config.toml
num_hidden_layers = 12
hidden_size = 128
n_experts = 64
experts_per_token = 4
d_expert = 32
d_shared_expert = 0
hidden_act = "geglu"
moe_layers = [1, 3, 5, 7, 9, 11]
router_score = "sigmoid"
normalize_top_k = true
routed_scale = 1.0
balance_loss = 0.000716
balance_bias = true
init_std_router = 0.0109
lr_router = 0.00268
num_attention_heads = 2
num_key_value_heads = 1
head_dim = 64
vocab_size = 11913
norm = "rmsnorm"
norm_place = "peri"
norm_eps = 1e-06
positions = "rope"
rope_theta = 3760.0
rope_fraction = 1.0
qk_norm = false
attn_scale = 0.125
tie_word_embeddings = false
parallel_block = false
extras = ["capped logits"]
init = "normal"
init_std_qkv = 0.0461
init_std_o = 0.0572
init_std_up = 0.066
init_std_down = 0.066
optimizer = "soap_variant"
learning_rate = 0.0113
lr_mult_o = 1.25
lr_mult_up = 1.11
lr_head = 0.00823
max_grad_norm = 2.0
warmup_steps = 200
schedule = "wsd"
decay_fraction = 1.0
decay_shape = "linear"
final_lr_fraction = 0.0
batch_tokens = [65536, 131072, 262144]
max_seq_len = 1024
doc_mask = true
train_tokens = 452300000
max_steps = 3526
dataset = "wikipedia_en"
Below are experts of layer 3 (counted from 0) of a mixture-of-experts language model. Rows are named router (the router's row for the expert), down (a neuron's output weights, with its number) and show model dimensions 0-63. Each number is 500 + 40 x the weight over its row's rms, rounded and kept within 0 to 999. Numbers have three digits each.
After each expert's rows: a language model's description of what the expert responds to. This comes from a sample of Wikipedia text that the model never trained on.

# expert 8
router:492482531427607489457476529450505529483543562495484538456468488539468536536577491527454606498516489413460473515563539451507484458539545516512514486508520535513437529506470462527431496541489553
down0:512504501586497543482536470512533549423543535521448477529419535447440493529494489454566492456569397465464480465496564571455409546491511497454490562472420504539475466500523474505564493490535484
down1:441568475482523528469442485393559484514604486446511460510443569500491487589469442531422477479489466499476507526557535542506473501487491530490526506521572570456506477519517520504438509515443518
down2:537515465484490481515536418450441549548484466559436586468472512547537483555539499555495493445524448398497549546582513416558476409571485485519430493598492519536477509506511503546502523508505568
down3:496524483413523565508498459440461575604509501511507508413484548552489509545524451553529495553487471494523520433480494533500462516495572477497546516446466472521463472525459540523561453478431539
down4:482400492475429469519512470431465479489470553512573518476492457458487481545548423596509539545523525509441528494509421381466566495468475494481492489583459499437513464565488559479486507481433557
down5:447555501512428545452563543517486481468520464495459425529460493533450517565523438518519528427535435538549567511501491526518458504499515601481483503504502508573409538533510524470450504497427433
down6:486533536450520511444488466510484568509548518544546505570432453514542506489495478500508508444504523546498510442515479467570586542474502585546549503484459515508461487496613524466554480431527554
down7:522491495577436559490480512504525404405469523532485521504512476440530412420493546448576472437526448521463494502503475534541527432475454508476569536526487472553481483471513484459504413485520527
down8:474492554453455543528453550505502477557488496463533489469493486512485458478503500521501520413374513440514446531489474484450464529505423487447465532529576471542510557494489564499469420486494539
down9:478500519444483524495443473463428445530532467496491512503536458496495437600530503486433507476486531475503508525536452539449555558477562535478401502531504544533523478495486558508417526425501486
down10:466515450618514495540515477543514517501456426503458482505422471455485499511527466458527462501508490546439576479528610455542534543506480524497527452470478552531437497480465557509488464460433510
down11:470469549559538471447541473545441541472509559551584425545441556500540536559538557523496581436465473424462536497471550527474516486512533491442576448539487380564496477557532514495532400456516492
down12:432483432579464533526495445474512492498518480443524407482456513487453430470502490518496561509560503484515525484522407482488495477462453457524535567486492535428475481538513466484521510469502506
down13:563522494492462508491434472442521552465483454482541504558508514474475490518505459498465495463486479520446561462502501474484511502465458512484553494430463480482441445581487601500524435561605521
down14:519473496445525562488474429392486521553527472519442495476504499454529542525513500543525482440518553494549434517501547519433539519522509471472417449519545533460467550473499508485474503482465496
down15:517514543599499470521534529556485480459462449539475529502571491488467460424548513480539421559454526504556565541459501519517503443437438525457557588512530526457488479473521515464487517542532493
down16:520552489506467505554427488540450487437490523488556520561432490565475550573482409556471499454488484557482485475479516440552505536457449527518444533462481444526507441492497536559587499486461539
down17:575520527540476498516444543506512486536435547433524427489501503492536537471483429507502480483460475491497473479498547368442482572471479469482479504431456566471532506505527476518517484460438531
down18:461539478580459488462510501512559454493568448473547552497435524512498463521545487440479463457546487543491495496543487477534515494525477571504527495444483460573514535513498495520502483527463480
down19:506554463552504506477585536553530532497513498430461490522562453503527490433517492521503466432524471477421523498503506554580482444539517488443569488535461505482541454459517473510465427486574546
down20:506535512575538474456570447486515621531475397543412514507456547529477564521454560508529445545537500511545510538499435570515438408482507466424490552498507496511518557500549513568494481579467465
down21:548532524480505562532495477479463492511515521443543398499431506496455489528444497502525493577476515507487526465530470422469536530382532534508477585421464504469527491504415543501507515460512478
down22:462602491521452508559503525547535521514544503477479524474517504575531502513532596483524487477489526429490476552488505508488479421467477526548585547545472444491456479472449572478528496465422540
Short word pieces inside rare names and words, often after a capital initial, as in Cop-y, Wh-iff-let, Mad-d-ocks.

# expert 34
router:471525456430518445513452571391538556501513519511477581521497486452530475475493477542494478466470495453529510449507526529481613419464535507605504517481532476567516462513430454513524508492497505
down0:496563446511515515475476514492503494510508541500541502489390526490522481493421516494522481540482530538462448477544490510515455485469510580530538468469518588499528432503550576562508457570445436
down1:433510504546504514570537552512476526520471581528493568549472461458418606510471516417524527479486429493492493478555474452506527474563488442569469517540427470449467500432487500521522480501580496
down2:512456557546463502462524486533497403431474500483513503530529483585454512469511471505555490508488455477516584532499463558591453530456525472508506532465523525534470488405533496442446532535479490
down3:492548502487435475522504546477562517502531523548459559559479498538571532475550463534478526502486550496494483463497525552546457523497515557503411427476447536483497544420469524541515466543446554
down4:528491390471472504470508571488477473474558436505499499498505494466478417429486502458545470546554516483427521517522513459500483442489522516496533513569483524496476552474481559524483516487553547
down5:410512424477457459455531494545528591508517473520375533417511515525521452510500446489504506543466444472483469508474440592484545563459479513552529567446517463549475525585530473540527483455474463
down6:466514538455528478507457437468497494496476494402491469512588479490470432520445523480498469500491473529543448518516490584455470530533507480444529455495471468491492478494524487494492487491538541
down7:523503481494579538556481401514515477525501520462459529490573522531485510563517409438470547478496519493536483585510500492423518487501515518485468495501424580474483492499577509558467486432582472
down8:508488508508477477478446483479493535437497413507557530509418488526491450545461560479522506560472555492496482486379547508553521534460457438472493534490479531521489486555516513559537519503462520
down9:503465419482494453546480481474504504473465469467585535472529480491532460516428466550475490556502553519525572517504564511577509514531539537554431527510488501503448509494517535445473477492440510
down10:523509463520604551497516516475508539497547518577599447526519523440479515530546553500499445519547506505599483412537452634482444499545531490468434478433534524483456545507507501506488503460450453
down11:550502540526481447498455495501586521480521562463500474533598529471490523581519507446460491500485516506492472504513534517447488463530542486455512486498476487489511559550572401467562457471533524
down12:449496475495513510519500410519519477521500460533530508454518446540566520439481465525473492501505512539493479547502579529513450528438456540467524481527501577514556497512441522442434433599484431
down13:525599520417499561473534498445474496422500448503474542504488557484517594469460531476442544483491590453498508488535471484537429487543461435543456509504471553478575560489440511435507500534440462
down14:497534518534556515494526438511534554483449479541464470491464540565547470457577501473435493440479451463494538532521505486454478565543444512538561502560534489547476450500459481531412507469535502
down15:496461437495499521546540561501422477434439493518483444503442527512429497535446504519577548519493494471510481464493538516451534458484482501476462457515497487523538526410491455481529498425406565
down16:523489505551468447459574574497493479509459461515555537529401489548482570497467452464527537463549520492480479566551504531561485469476507470485559533534463535443577463433526530553552535571537482
down17:428575467440491489479537432471502493538407490457486485522474491452447511491530477449453580421530489543521497480500505509481444524536519474547490425456414495523489502509509560506456469550517523
down18:532544554525479524439532478552483456515471474488447450542504515514399465485466603543496466517489503496509477474466590534489500519473546498480534445447456511601493479524480512515472506504447497
down19:562478464477447489541441509402512495513489539478500504529592509532561534468512533498549525487546516510554518497468449468485531541489557517533607494515584457507461542518487506544430528399518515
down20:510454588484511455506551477558543552519425468438451451542540466522544513532485439576510571509421477530524495509495532530444498530488505459436479492521462532503459548574574471483516532471582477
down21:560551530482449416537513491456472467493420461508477545551473538446458496460474475482447468462509494466510505479616476446443484493505457395554478491492544469470593521519501489540563430468451426
down22:509431484453451485422510572487491494481455480539523409513512469529595538460469534481511537510462534508578410504472556490460528483528489497521498494512436529457514483397506550546508498533486487
Line breaks ending list items, table rows and infobox fields, section heading markers like == and ===, and opening quotes after Motto:.

# expert 21
router:452467495506540515461506552454496531527555456518489490465490491452481465522528494497443562479470570459459518479570557484474523443468548534592494481466502528506510400571509418407415523521474512
down1:522538533546452508481560521507504501511532479543493461456530500477513533473497465459494477542498490463448534465444449518515570565503502579454529508524517570499531504582491509514511440452536485
down2:515486473592496514481473488513510521569479463522532535504510544493533437524451529511497516502559510425458560465549534507519533550544471574557485532437476494489506400570371520530534522522537502
down3:440542510432460490538524433512510479504441540420543492539447501517533563548493466559543566446471430531514507527477483493501522449469536515426449444498557494432563553504474550489528484495505391
down4:496475490449554453503480453452533494490452440479562571509462552473522478427507467511538494441560507540523481532457558485441536483545540554462462470464487504456458471502533448552450440525477495
down5:502543444479495509536553469458570502593536549419576505559521491558494524551468491519521459447488501528538438508478534526459543537558533477539600558519504448518451537532550503575453460488509541
down6:520524526499516456465522536509475464497510493464415508498506509515500551568524475430580480525529548450527498586505563435505432502523473496489490493441496527484450417555510483433466473544483539
down7:585482482511543552476449560522519459509559498439492599521528549494486511503528489471549491479537525469498565481537507475455488579471501450457475479508498497507480483483384438528487511401498511
down8:433507503489436500513532537523510505491552460491531518516466466467478522426531491517528478447495461499445462523527419444490560507499528507516512472538531475556547545427470473475566388442511624
down9:526573440441477532513549438535554507501426515518477456515570524528494574508502476548545564471471523500485438513507565482525472540515516483488484520531549518547464556531460550532489417530537483
down10:466577477512490457479480503482439429543507501437488463493450538382464561533470437513575523487524441431486530498475394503513486530483465487492574569485528504462467448510446540503489482512462481
down11:526479452453477485452424497497478477503496445492486530428520544439483445535472420528496414480490492510437459596510508477511504495421450483559536448612531550457481437585511506511526544494466464
down12:459536477505503515433497541495448490518533460490439488451544453535579541539424527502480485512486499503447421466528495526522521489495566591515442476505536445422490507482512511557527490498530506
down13:441555459507422501495523457476467519519534482514492515557523525487533467537458482444484474537531533461444443492479446523468509493569468525402525529576491507522541511440468416535498485492418453
down14:449523555437448469491440477450503478510535567465478477441446490537491546540483469488519494505540511580503528483495538551468515440431536485444500507588501515412573452484512477512472470555455510
down15:444531508533431587466480459494497553456564529510541530450552421461456482526509579486416500486504482492570513502463531453470429464503562516517525496513521456565498483553474523521467554475525592
down16:470468519491465490537536557531500460470523502493535517473537486485588480465488451495551519442495450455466518512449560540576499534430526526480522496572531512502504496508497494543465412497476513
down17:492484511498508414444486544495433501479473407507499553462428569493507514494475547523459521461492478486489541485459501458542472512630513490513500529509506542500494535459479585532490546517520443
down18:506532499529553538575515556524485500539515464468498497531511495574559455551491551564440531501535553457554522641493443474517523443517520512443426461478485469530410407523509511513456459441494434
down19:538557529534562506556471574521483505470514610463566507491543561510552479511518548509522465427480462551519467546577534509491441480530495457550534512507512519560476527453519534528465528553527510
down20:522515510508523536492481496511444517527555473473548484541485470437542403554556477438436438503505485560472477532554506497529478447525615450589495550509455477532449533473502541517568451497469536
down21:508540454475454471505487538416530491497467473529506463526533454482520469534493457403439500495528514467477464531445511552516553563469475541474520470498400513561524447504517500439538551553440456
down22:533454551544563512520464539506503510483434501486477491499472486567566468508525567492541555444518516480438471468575474506474482472455443521484516458473525500543551466545486511507487545531469514
down23:508568502550471608550443539525531479520516484463477530476546519479536457469542547552513465517488512495465457515506559456568569539490429591551544555490419504446489506482481528541478444531482500
Final digits of four-digit years in dates, lifespans and ranges, such as 1947, 2009, 2007; also century and ago.

# expert 62
router:460504462469475523472496460485504524552585522470523517530468470520611462473543465495488554532469532464511442463505464449459500463430533472491488525482561507527530494559459477523490482524564582
down0:485488454574501520501504485501520472428524500557501572483466493552487448524485506536431509426513433516461535504437453562486440590483460462496506555467527480487491437512509541442588506457514529
down1:444449529545516483511546487490579544562453500469490442528532488474538490530513536431427422460542513536428520540578483524440492561468514503510522430609518499517586452515413492459441520561476492
down2:468534491443565543494506558433421423508476494500582502468557525506475473532501454523552468600487552510526478507435516413497514477523484457441510546469522554567472580423513489533491505494520458
down3:495441440565585482486524517506415451423449460547436508450562493509447517501538578502469480522462489553502484463464499494508461487479443492565536477511473458517502588433496574524518484523509499
down4:505443528504537510579582490473482574549479490594536489474546505529496534547575546528493475479544547477506464487457492473475489531505457517500504529556493492622510570569453520493502493504520501
down5:492518453469518490495594519608500608459484507503503561468468513448475591486430467473512509511507488445427486443511559551504447492500530483482425527585491576429494516487449472542505549519574508
down6:407515412554511449426545425494444544509495467554515522489462527522508519563519536505482499540486515500440500533544502591484496424558585546458547528487523553498468509504556495512530431532548501
down7:440547478571435506459489434502463531470502474520563557573444522520450459469536503488494532468487513536517516513507534505505575452441579488486571503481482549456534445476533502426522439539460519
down8:541484547475476439433470514547495457515533519523534494512552478494525472504508424616558483491394521545540500450528507532535416489523504419563482578507489468411549463492533560515467515508470519
down9:459420475479481497566472503446564439546450475426496442515468504422557536538506553476398560514534439498526577459490473484456563569430519460531486554484502487459479450587504485536514443516449472
down10:550499498473526499422542455468533525514519485586483544547501436539521537554485460455497478525518490500459503495503539557478507483532556496437439548537567539592506605526525528461443448501478460
down11:538500465550475519518435469530506501457437540483483463527458499524515522518473405493419521494444507547433538495540447426449496564469507529525441439467524446459470406513520569434481479490537501
down12:454468493496607479466558414466467538528532456583530523504544478532569558538510521508538519481533491527520470511458470545522434456568526510417440484509518517588495562509476559448494511458518512
down13:487513516533486493507580524479538494564437545509391432516475550520493496515540560484526435500552496439500501556473516516417462515486496478488606501520484553490479480508426480509547459580498465
down14:373486507479464590467482435466538537473522504587414446492554501401506529502493510490518458458526472514455481544486495591438470489487469528467469493567530460409517474561513487471506477545506515
down15:566501498526464521485511479551468466471567501527473557441550490503462558431533546455493424479489568509463435494492543481523415438502502524465579550518462505573529461486426497538504496498485522
down16:471477477502521545516523554539519460484457488476505500438456494490471403469481453438483521512538472512533450468465556560516459506431469463532534542465484370454504531501394547507512443461434525
down17:505520561431477518537458520514513411518457537437537481505462556446508477450532473512511506494534567523507402453536585460473442557521510463455582545504485412515513459504459495538550511500500578
down18:483504510523542468443528492519447527538525467612508450518523543553509477488536508566515485490506594498541458536475484491508534488537491460466487481607553439517541567473438585457465496548528526
down19:538536455504398510571547503523502572522538521513502539526464524602432465497484386572513570486487541514478512462467530408499507546463567519500510438515528547478460488496527499505538481499450479
down20:470483530436541540412499499471456513509490445588511445494466518527557559552504536461515536516498512519481557491462519500532497511412539555462438537501551469532463533601482532504517500510456479
down21:468503486594495498573573509511543541475555516528448451414568545473506540494512517505466442534540433470440523490473542532523516449520496478444529491545500543434498478496491475462451525461476490
down22:529426516438471521519462502496414511490479538483505491459535456447450500547486480459529484533451490422469487479453448502527522598442491492538510510517511491518510458480504458523468491460506469
Pieces of foreign or transliterated names after a capital initial, as in H-ong Kong, K-of-i, V-immer-by, plus apostrophes.

# expert 44
router:476471493484545439575503528463513580527503496500503488505507487474588518450532471505382516485467599516538480447467532494406498475454491545531527413487462497548505485566483485564499505512539536
down1:541519463476492465510524477482534529468493547511486528451530512520459548528535475473537556508481462542604452499513536427505426419483544500452454454484533442517473483559525491543506494517524532
down2:578523513484449453515541459476522550529536527525508499512518472500500516504524493519515517571424515522491454496454485455451486499557536449539481441575531485475478574519547598567499493477519496
down3:536547543525494430505508543470561531503449464484465481502436509513504543460506495450568502534506533509469497498474538471432428494530562477542512523508509462517546450487521513549570426419502474
down4:468426499585419477495483495488452518473482535437542491494452528488475576550543502476463493521492502510611404531471506494518484499478530511513508551495556467492478524578511595504451514489504434
down5:473476471430496547562477463527545568471481529484501439534475357436508513492465449493496596469424475568487528504501409534438485498510512470429523470501440541467480490495532499488481518559484507
down6:502500556492502486511488517525503472472509558528546485476502464539491473487494476566470439556486507499428519451533427533555477538530544524500472454465481483466555470517478500440492379494461452
down7:522481521514422587496526529539511483518468483460441525518509567511540531460491538509505434575516562485493556595500450449444555505518539503490515511493441501545580460482537463504426499468462572
down8:507519470506467459448475556483445503521555582502565581517461502484440506484559516542562537487469474490530414505563565563513500553591616505464546483484523515491402504483517544540511518494477416
down9:487449538508546500486463513534438483523474528470511475457572502541503504525525509516534536474550597551458500534452568576520541517417474528456534487478521469462473523423547483489514455515444513
down10:458519469537522506563515463552532553529470494472472512512542532533496474526466461509516494511575498497536499533470586524462516463457491487496485450469522484447458465470487519458540439452564513
down11:497523493534465518454440539549479529478497520492515477434465523541454479466553513552496547483486491436517545494505476532502429492486520547544457575462549427452532494451516504498460486449451466
down12:549509486535538491479564514520463422479540445491513518548554481517584510466545442531493483489508510572459542546535517529491486513518562498416436553456458483503511502461571515477514480508443504
down13:469476499533445590487452472544516497454462589476556566469491495447496470505481512520515496494535510477501502501457486486512429540419515496464451554477546510523440504584462537498455507489516477
down14:492501596498540517505490516417534464499478463556422511463498414474506494575439440431573530508468558559457454472508534502513545466499511505568522478524453492458511537468515467506469571525518512
down15:584575417412552470490453508495518531459504494468463429457583467540544559460534558487490455499513534520567459507524445472444553496527457474521518516515501551469613538456504524487508516500447521
down16:482523396538452434520488492452532441482535533553535529455519474501480565466495478531531495500558511477502427549548569458468504560470444564528509489589486477448506443445523452560522514514497484
down17:536471525522513490480508586447479584515576501502561541512554509438588478438494479525539478536466454475496475487525516515497464496505434479488547470555466463483502464420555509493470517495436515
down18:500497478558537516540457555457500516511556505548545553457479481533491462489495489436566437500494505511535451481477512534512450525504526481532522486462571512526491495546510508508514473505523464
down19:492578461477465534542492488475486516514484471506511518449571476465539462549453493542495470500472531523520510508522518497543427510447477508462434464454582444532547558516486492490475446611484491
down20:436469555557513486539511422544517541533477453513439488506441467485551493530573419471501480484514577499501548541517546493533498536572465568476477438543522513496477576432498467478516519480520486
down21:479590454489489445506521513517530484536446450487508554508408488436455474475476552455561456522468448510396510551505512533489490491471547548515451525534473548527518450479566404499513479414468446
down22:471538499584449545537510532553479507433523516469484520556491459507458564552506552556533542494474466472486499488540471473528546521489504520415535445522512496579477453439533517503570501515455515
down23:532466471491505472566513506502516499441538474494437479539468459553470534507523510469553469468523532527465588535481518467570573437585429474489523540503449458402515518528462494451471506477468520
Single digits in scores, statistics, dates and tables, often after a dash or decimal point, as in 4–0, 0.55%.

# expert 53
router:431510472463460529451522486461517511531542467468506508536500515498457540553501463512380433512470537478508480470534515477463517491510512510656418430482518494540487494569497518466540477545524550
down1:404497511535497435532537434550529478508533514461482478478454491507575536546481450579510498541519554498481513521454513501515572555487497570513499487519498474501443549500505432534525485458581444
down2:526521535482504446511482538522410556487515547508512492523503525474478552553456463440552564471550503568501483517491559498551498559493556473494484541418536422442491495537566546588472475532494494
down3:536547538526513501422554487462445496517516411531464447544522451516539526517570552416519437465524463425518479455525525437509472568486434492521466509549483471512541463476523494483456485529464536
down4:543451504466543535488472436449518488513504457558564520450596496472471522536503526428480396477501544496470533507565420547506538530510494532512449499589465481489530453485472467518552556562506586
down5:483506464500505509448449540571540518509523504444527525532562436501392484534454472495495491478443533473542493513546408536486432549567438445487472542479508487494504395451451525482523503484500512
down6:459477553521541503554498494460533418492457503443528590479566537456455549503474577508490533501505445486501532479434469527479478523457514451513536454515536516512489505493514469529551519490472462
down7:546476482510498536581525485454515528504428425490530531551497512508566527521466425458552484528438530481533548441493508490565472473498431487500483435473542546550502541531457521493494524540501503
down8:491417457446479493501528488504569525589487507522545523463487479604585516555535570559494533439514477528523499545442552541472518474483452465504505509535520521456496503506520446452465436464526443
down9:456477496369520530550499517494480518531520477449510496488490522508497473489530573546484561494440501449568505488540534514425490493453491501532495485517413469569553517520532544502511548523507471
down10:476511463539461463499530542410522528511535558483549536528495471517502495458526534518530521513461483427563446444526523598570518549590516484448511507532487483517553580473453528497544563554490509
down11:484490479468492471486421539467561465507488527428466501571508512425409501573533476498509527564430475489533530486511460545476546446488494557497448508458495466489480525578509527518518466530579514
down12:474521559527584471615534504481492488509488466470432479480432543562548536411471533499479570510527528545490441469491538472482490551526449449527515471557515514483467488534485495495547484462545479
down13:563464493551528419503494532528433539513529500452570590538545517543439462465482493477558472456512502519493541441599558468475497497457525538525554454480581511546476596499519533529464484504496474
down14:485509569459503508479426488481547549497530454454503500463503547467513583553443486509598509454503511536484540497492459519496488516523485509438500491499545544538409501481483468418455575476446522
down15:592444476519528505477486541461481481472507501536535511528522554542456437500501581532434482518519513435510466462481460508491544571542436555548485522509488534470440483482476524495514490541505470
down16:478480528408477511539475517510478447527477492552526470543444546522486470532528519500472482622531496498485466471454510458561499493492458423505426508540563459476462521528438497545485436552523532
down17:565526539455514476544485458531490513477427420540451528532431481508469533475464531388503506488495507510492530549482512524522509480475467455486521460455511532520479591477549540401520505453419499
down18:428495473536478515518460403473524500506462545451442453459492518532489510490503517527474462484488554442490420479472508503496518474515566502522444514403516528476547433594474529504462505542582464
down19:562482466505524544523500499470521425511480472477477521496551551479522520470511593453585390545529493523519525422513479470441476571492528486494543542460540469573506531469512465482466530451454487
down20:404419540516477538521478538508490498500456502432553462503536505460506500441518534539536512460507500486576502524514567541461557514456444528497506489516547496542457511479475530525476498534535507
down21:519490460462497496504529578513498456504512550507585508501533591506490545461469525564450494536509443478458510515453504544493462474531494505461573511416546552518490465556499500518481522559484465
down22:549488615511517509479472508484563495486454490522529466462501580390423496562439464485470513503496509471480511452485526474528467572556497439471512479428554515474478466556521458468527481536507478
down23:510495557567402583477493487507474484439579487497521461504447542553431552500541497543454470513549440515504518492443517479456559488482508484526544470490529488515576529485469537499531512503501565
Single digits within years, scores and statistics, especially the second digit of years like 2-0-05, and table separator rows.

# expert 9
router:476526528453539473479451548390474533509520570527414561530505471484546493520498470508490532430518542443453488469514593495438565429437504500607494498497518506557532485482411464485501480505506516
down1:537516507476434473499539588549471508472472480451450514497430553495464534516428471529497493530495514529435481522554456412505482417417461524507483551497462532522584477458470486541554516581456474
down2:474511567488476453491485547569501508539491568393482510419499494520500476506517489551471507540514541570523484541457493470520542464559561541535485505470516471560489477470522521499500548390464480
down3:483517537508538457405441534496487485506572464543536495478465546584522494550505482472468493424532405451439491446432490495490586517488444523529486490505571444506479539468537521527512520365538551
down4:435526525442515455444474448491461450528404539450540440580517539490476553577501449534486578534496455514523481520565490507485543478489476404437542458465492495456460447467477482496527530471433466
down5:478484537553501498548518536450491496465540492459556465481512489539579533480527504431497445514521542530528480527434545454459518532559497494558500449522521470540444509462523548448475534506461549
down6:528506512496486515492544513543491451479459490534505534477428444518482553518469455567506503484480454561470542532508513478591459522486465480547465550540520524475529426433463549429548511540424488
down7:486493480448482507459499536572477465496542481500409480501511497469490507543437509517472532502584483501503505471549465471532463460583510454470506446536453484521532431455514518428575534571470483
down8:453509502503544592506538429507498527519443464527515451410490497512468507484439420536467503497525454441478565540587518551536465530522445576501545498497472541491553458484504506558463516502518528
down9:492516444548511512494503480550437526501534454574488463529555381505509479541489502517531453544565502533487490528484463521452487439585472546509498429559517494487495531504578504503508559476485448
down10:548464488458528471477531506512461569528473509518525466528461486479558529588511467515532535538471540565471611435482393538477494523455493406553492503500544576468506442488481530520480492561538500
down11:494515518486531563510465490559511498438481528490446536513521477496451523490440488499525481454571496492424491512540549531495462498538445508461576493469511478579533582467528578481531440539503494
down12:470447459518520551561439514468533575515479490541517442523500436503478445479519546461460505555523461525522518545473512501465490546554486482527552443507562458507496432546576463453493491535492527
down13:486493452546490531510531533491459475435549496510379520556474464449562471465522546550486526515502577432544534466482537551483474529498509544568469508455508491520471484482484504514432484502551531
down14:480614402513489530482489463589452538514475472451432506489505467441513515537451518512462537494457508545502555522503512545453531442535472491519495504432478611478505525524508506466477519461545446
down15:502510494483499522535455586456450528496482435475490432448534536508435469486485508464497537468488519492467450459605498548452469458547486492472511489504458481457504509462541451436530484539505533
down16:516464608453496580475489546536520534462514551556483487473519511604475490479508505518522464498479532490507437475501423533523528494519451458543492486511548480490527449492535444472510543542454540
down17:514551491484497541536503527546411496560473484432500561435455514502491529575452458469496518498502524454472528556520524453465437561541458398496434466540558446544483497506463501518424535484511458
down18:475550465464523536503445503438499532504522513499536471469466512486529443472473425523488496463474472446426522450512486502551501496539422500545532500524456482542515541493477536517495432494491521
down19:550523586522482473460508523456587455466555497497450520487588561593480484513555505582539532530520496495613531482513495514534500519476529568506497505498464465454537563494474430481473547573536525
down20:499512590482513473485526513537457427493446505523497505490479482469515491432452562436479521499443446522456466521450509454581523483562505500466504488503479496475421474407394480475500533486543471
down21:552437506473589551545453493517437565418539541559559511527535448463453515464516467472453461488505512503469516476518449565554485479489495518469477512493567459491460555487493507504490498472531462
down22:472449518504596491537472534503523582515462482531502507509562503506526496464495582503505508471468542479496503500592447422458505498473465511512512522506504493457443469522491517455476482488534516
down23:496486505459507454544507534475463396536398508423494482524429501484539457552531403527526525506514486470623508456490478456434533517521478445521450529572510488520537527518490541554553472524545516
Line-break tokens ending paragraphs, list items, table rows and section headings, plus heading markers like == and list bullets.

# expert 19
router:499502401460491511451426560452502517533529525458448530521462499471444475562483448556459583499454529488470477430534475502447490492492468556501489487502620476493453551581456521456528441544537512
down0:493501454460521547527513474462492444484503509488611513527546545519540492542519514472513526568534543444582521467527456496475547504529511575521486464527598459529451589558506498555447513448511565
down1:503491486571505533516593495487513469471502523503553518541446550497462501479543524578480454398444511513462493465442543552530517562453500530479497480432466566529490506436554409507519486458450514
down2:608489495432491558505543443462478520523493539509449545505500439451483477448587555470452441495496493487591490476517492459514486404549486482519554571464566554520507519527461489532486542561502506
down3:498476542540407488533467535495516518513387548422475441580453491510461472477515475598581476506395552535476457519477576494487464533467506537541518427521470547494467496507536477483506500511486496
down4:498539462512435528488558488487526478543517508526488494470499488483414535598493482535408428465550506492500513528553530537435487446492492612555509440498444499482487509463423537522524458503538545
down5:495487522477517493567501503481494463511517526480486554463527500493523466527565505536505470460544570530493494475488555466469405481543510505444527459593560543599507609441498493456511477399530448
down6:523457515497492573499491499536481477556454522473486488498493485561516496595506571510406523514489544441514500539449566463497531536489560532511534495544485500536464470520563539481518499516484510
down7:500591553519534516546417563449457553499547505498505424539517481523478532444527542499479549505508461514503520517488445489503573595497446562572486459536632525551462466459469521533490428480490483
down8:482538534485516544558457525483522486497535473507501550551472448431479509432520510483487495578480536507453527472495462495478579475493510475506493551554549530411521540484505433572512478510547516
down9:519532547477541497491518483500533566536544466489552495499411603467471530551481462561467493424510517460424479458485528457468464528512526533600472481511510453559487527489500461506579415489499474
down10:457548538422454496454487466553543464508489496580493524474495488482500610606483528503517576468526483565501501492505506519483486532505552463489506443507447500455540530474455498475553474448541501
down11:535479494567585457451552565535485576467518516540462450565505504512581466516473443474530536525486492534487487518394538502500524557497521432455497461548517543564532503493556427448504399524479503
down12:504529560496489496451617565468419472457567439519528515481427503449537525475479575484477494475504480467466545466502526494497422425471503524545558448473442438477490527442538483465512499552492566
down13:487578503524550451478583479529518540502511541559515523489504471473497558516424558462541529490476450510455512528520440494458511475501490541522492474451515543500515481387589498473467523568497430
down14:478545543459493544600457470463542556479421547463544388527522558470539480463467578551478532499475496514510469541481562474535567493497449502481419561484519515506430430600484497515526533498503444
down15:582420595488471517510431544456522503425498479429491460516467483578543421486503513538476488477501520438528453498507475488528529447516496458440467514494431482481508482567449490462516552459476505
down16:552506548510471469509467496467434572454521450516581511493502519517488495528497526535412579471411500488484479389561539528493509508507471560467513518472471510501464450512425445497523530504546538
down17:500457554520511505449566498467460472494529481493523548496440537493466469611527516505446548381450502522483526422485501433473548497428489406461533459448498431510509515481501457457567534446440569
down18:521522499439528467503449562473491446489496526498399445476466548518577549531430474560514542468456532401464485513535478489495494556479466496606502497520528473542510498506438509454512526550500484
down19:516500493457528563473489553479415489508441429461547513536397485472524483552447506589486509493510528448465504444536495465450489553469506520569489451512494452428587526497512521478483440510522524
down20:452511534422507568464469489483405499527510460543522520460506519448485576572510473498501548506511437561532527504558514519495512394534498516513550537467495497506513487510520561466475438562483521
down21:535494518493510470550484567401489503475527491431469505547536469472472494460611581424541433568540498533546429517510516515548491520511486506455485504521521593537525541530445504557460526561510486
down22:542611492585541485464471486547482557467522488517475546494503487480504577433573570532456433423503493472526535478520483490565526473496442472523546556472455539441499408451524471458507522508547496
First word after the, his or a, mostly ordinals and adjectives like first, same, main, final, north, Soviet.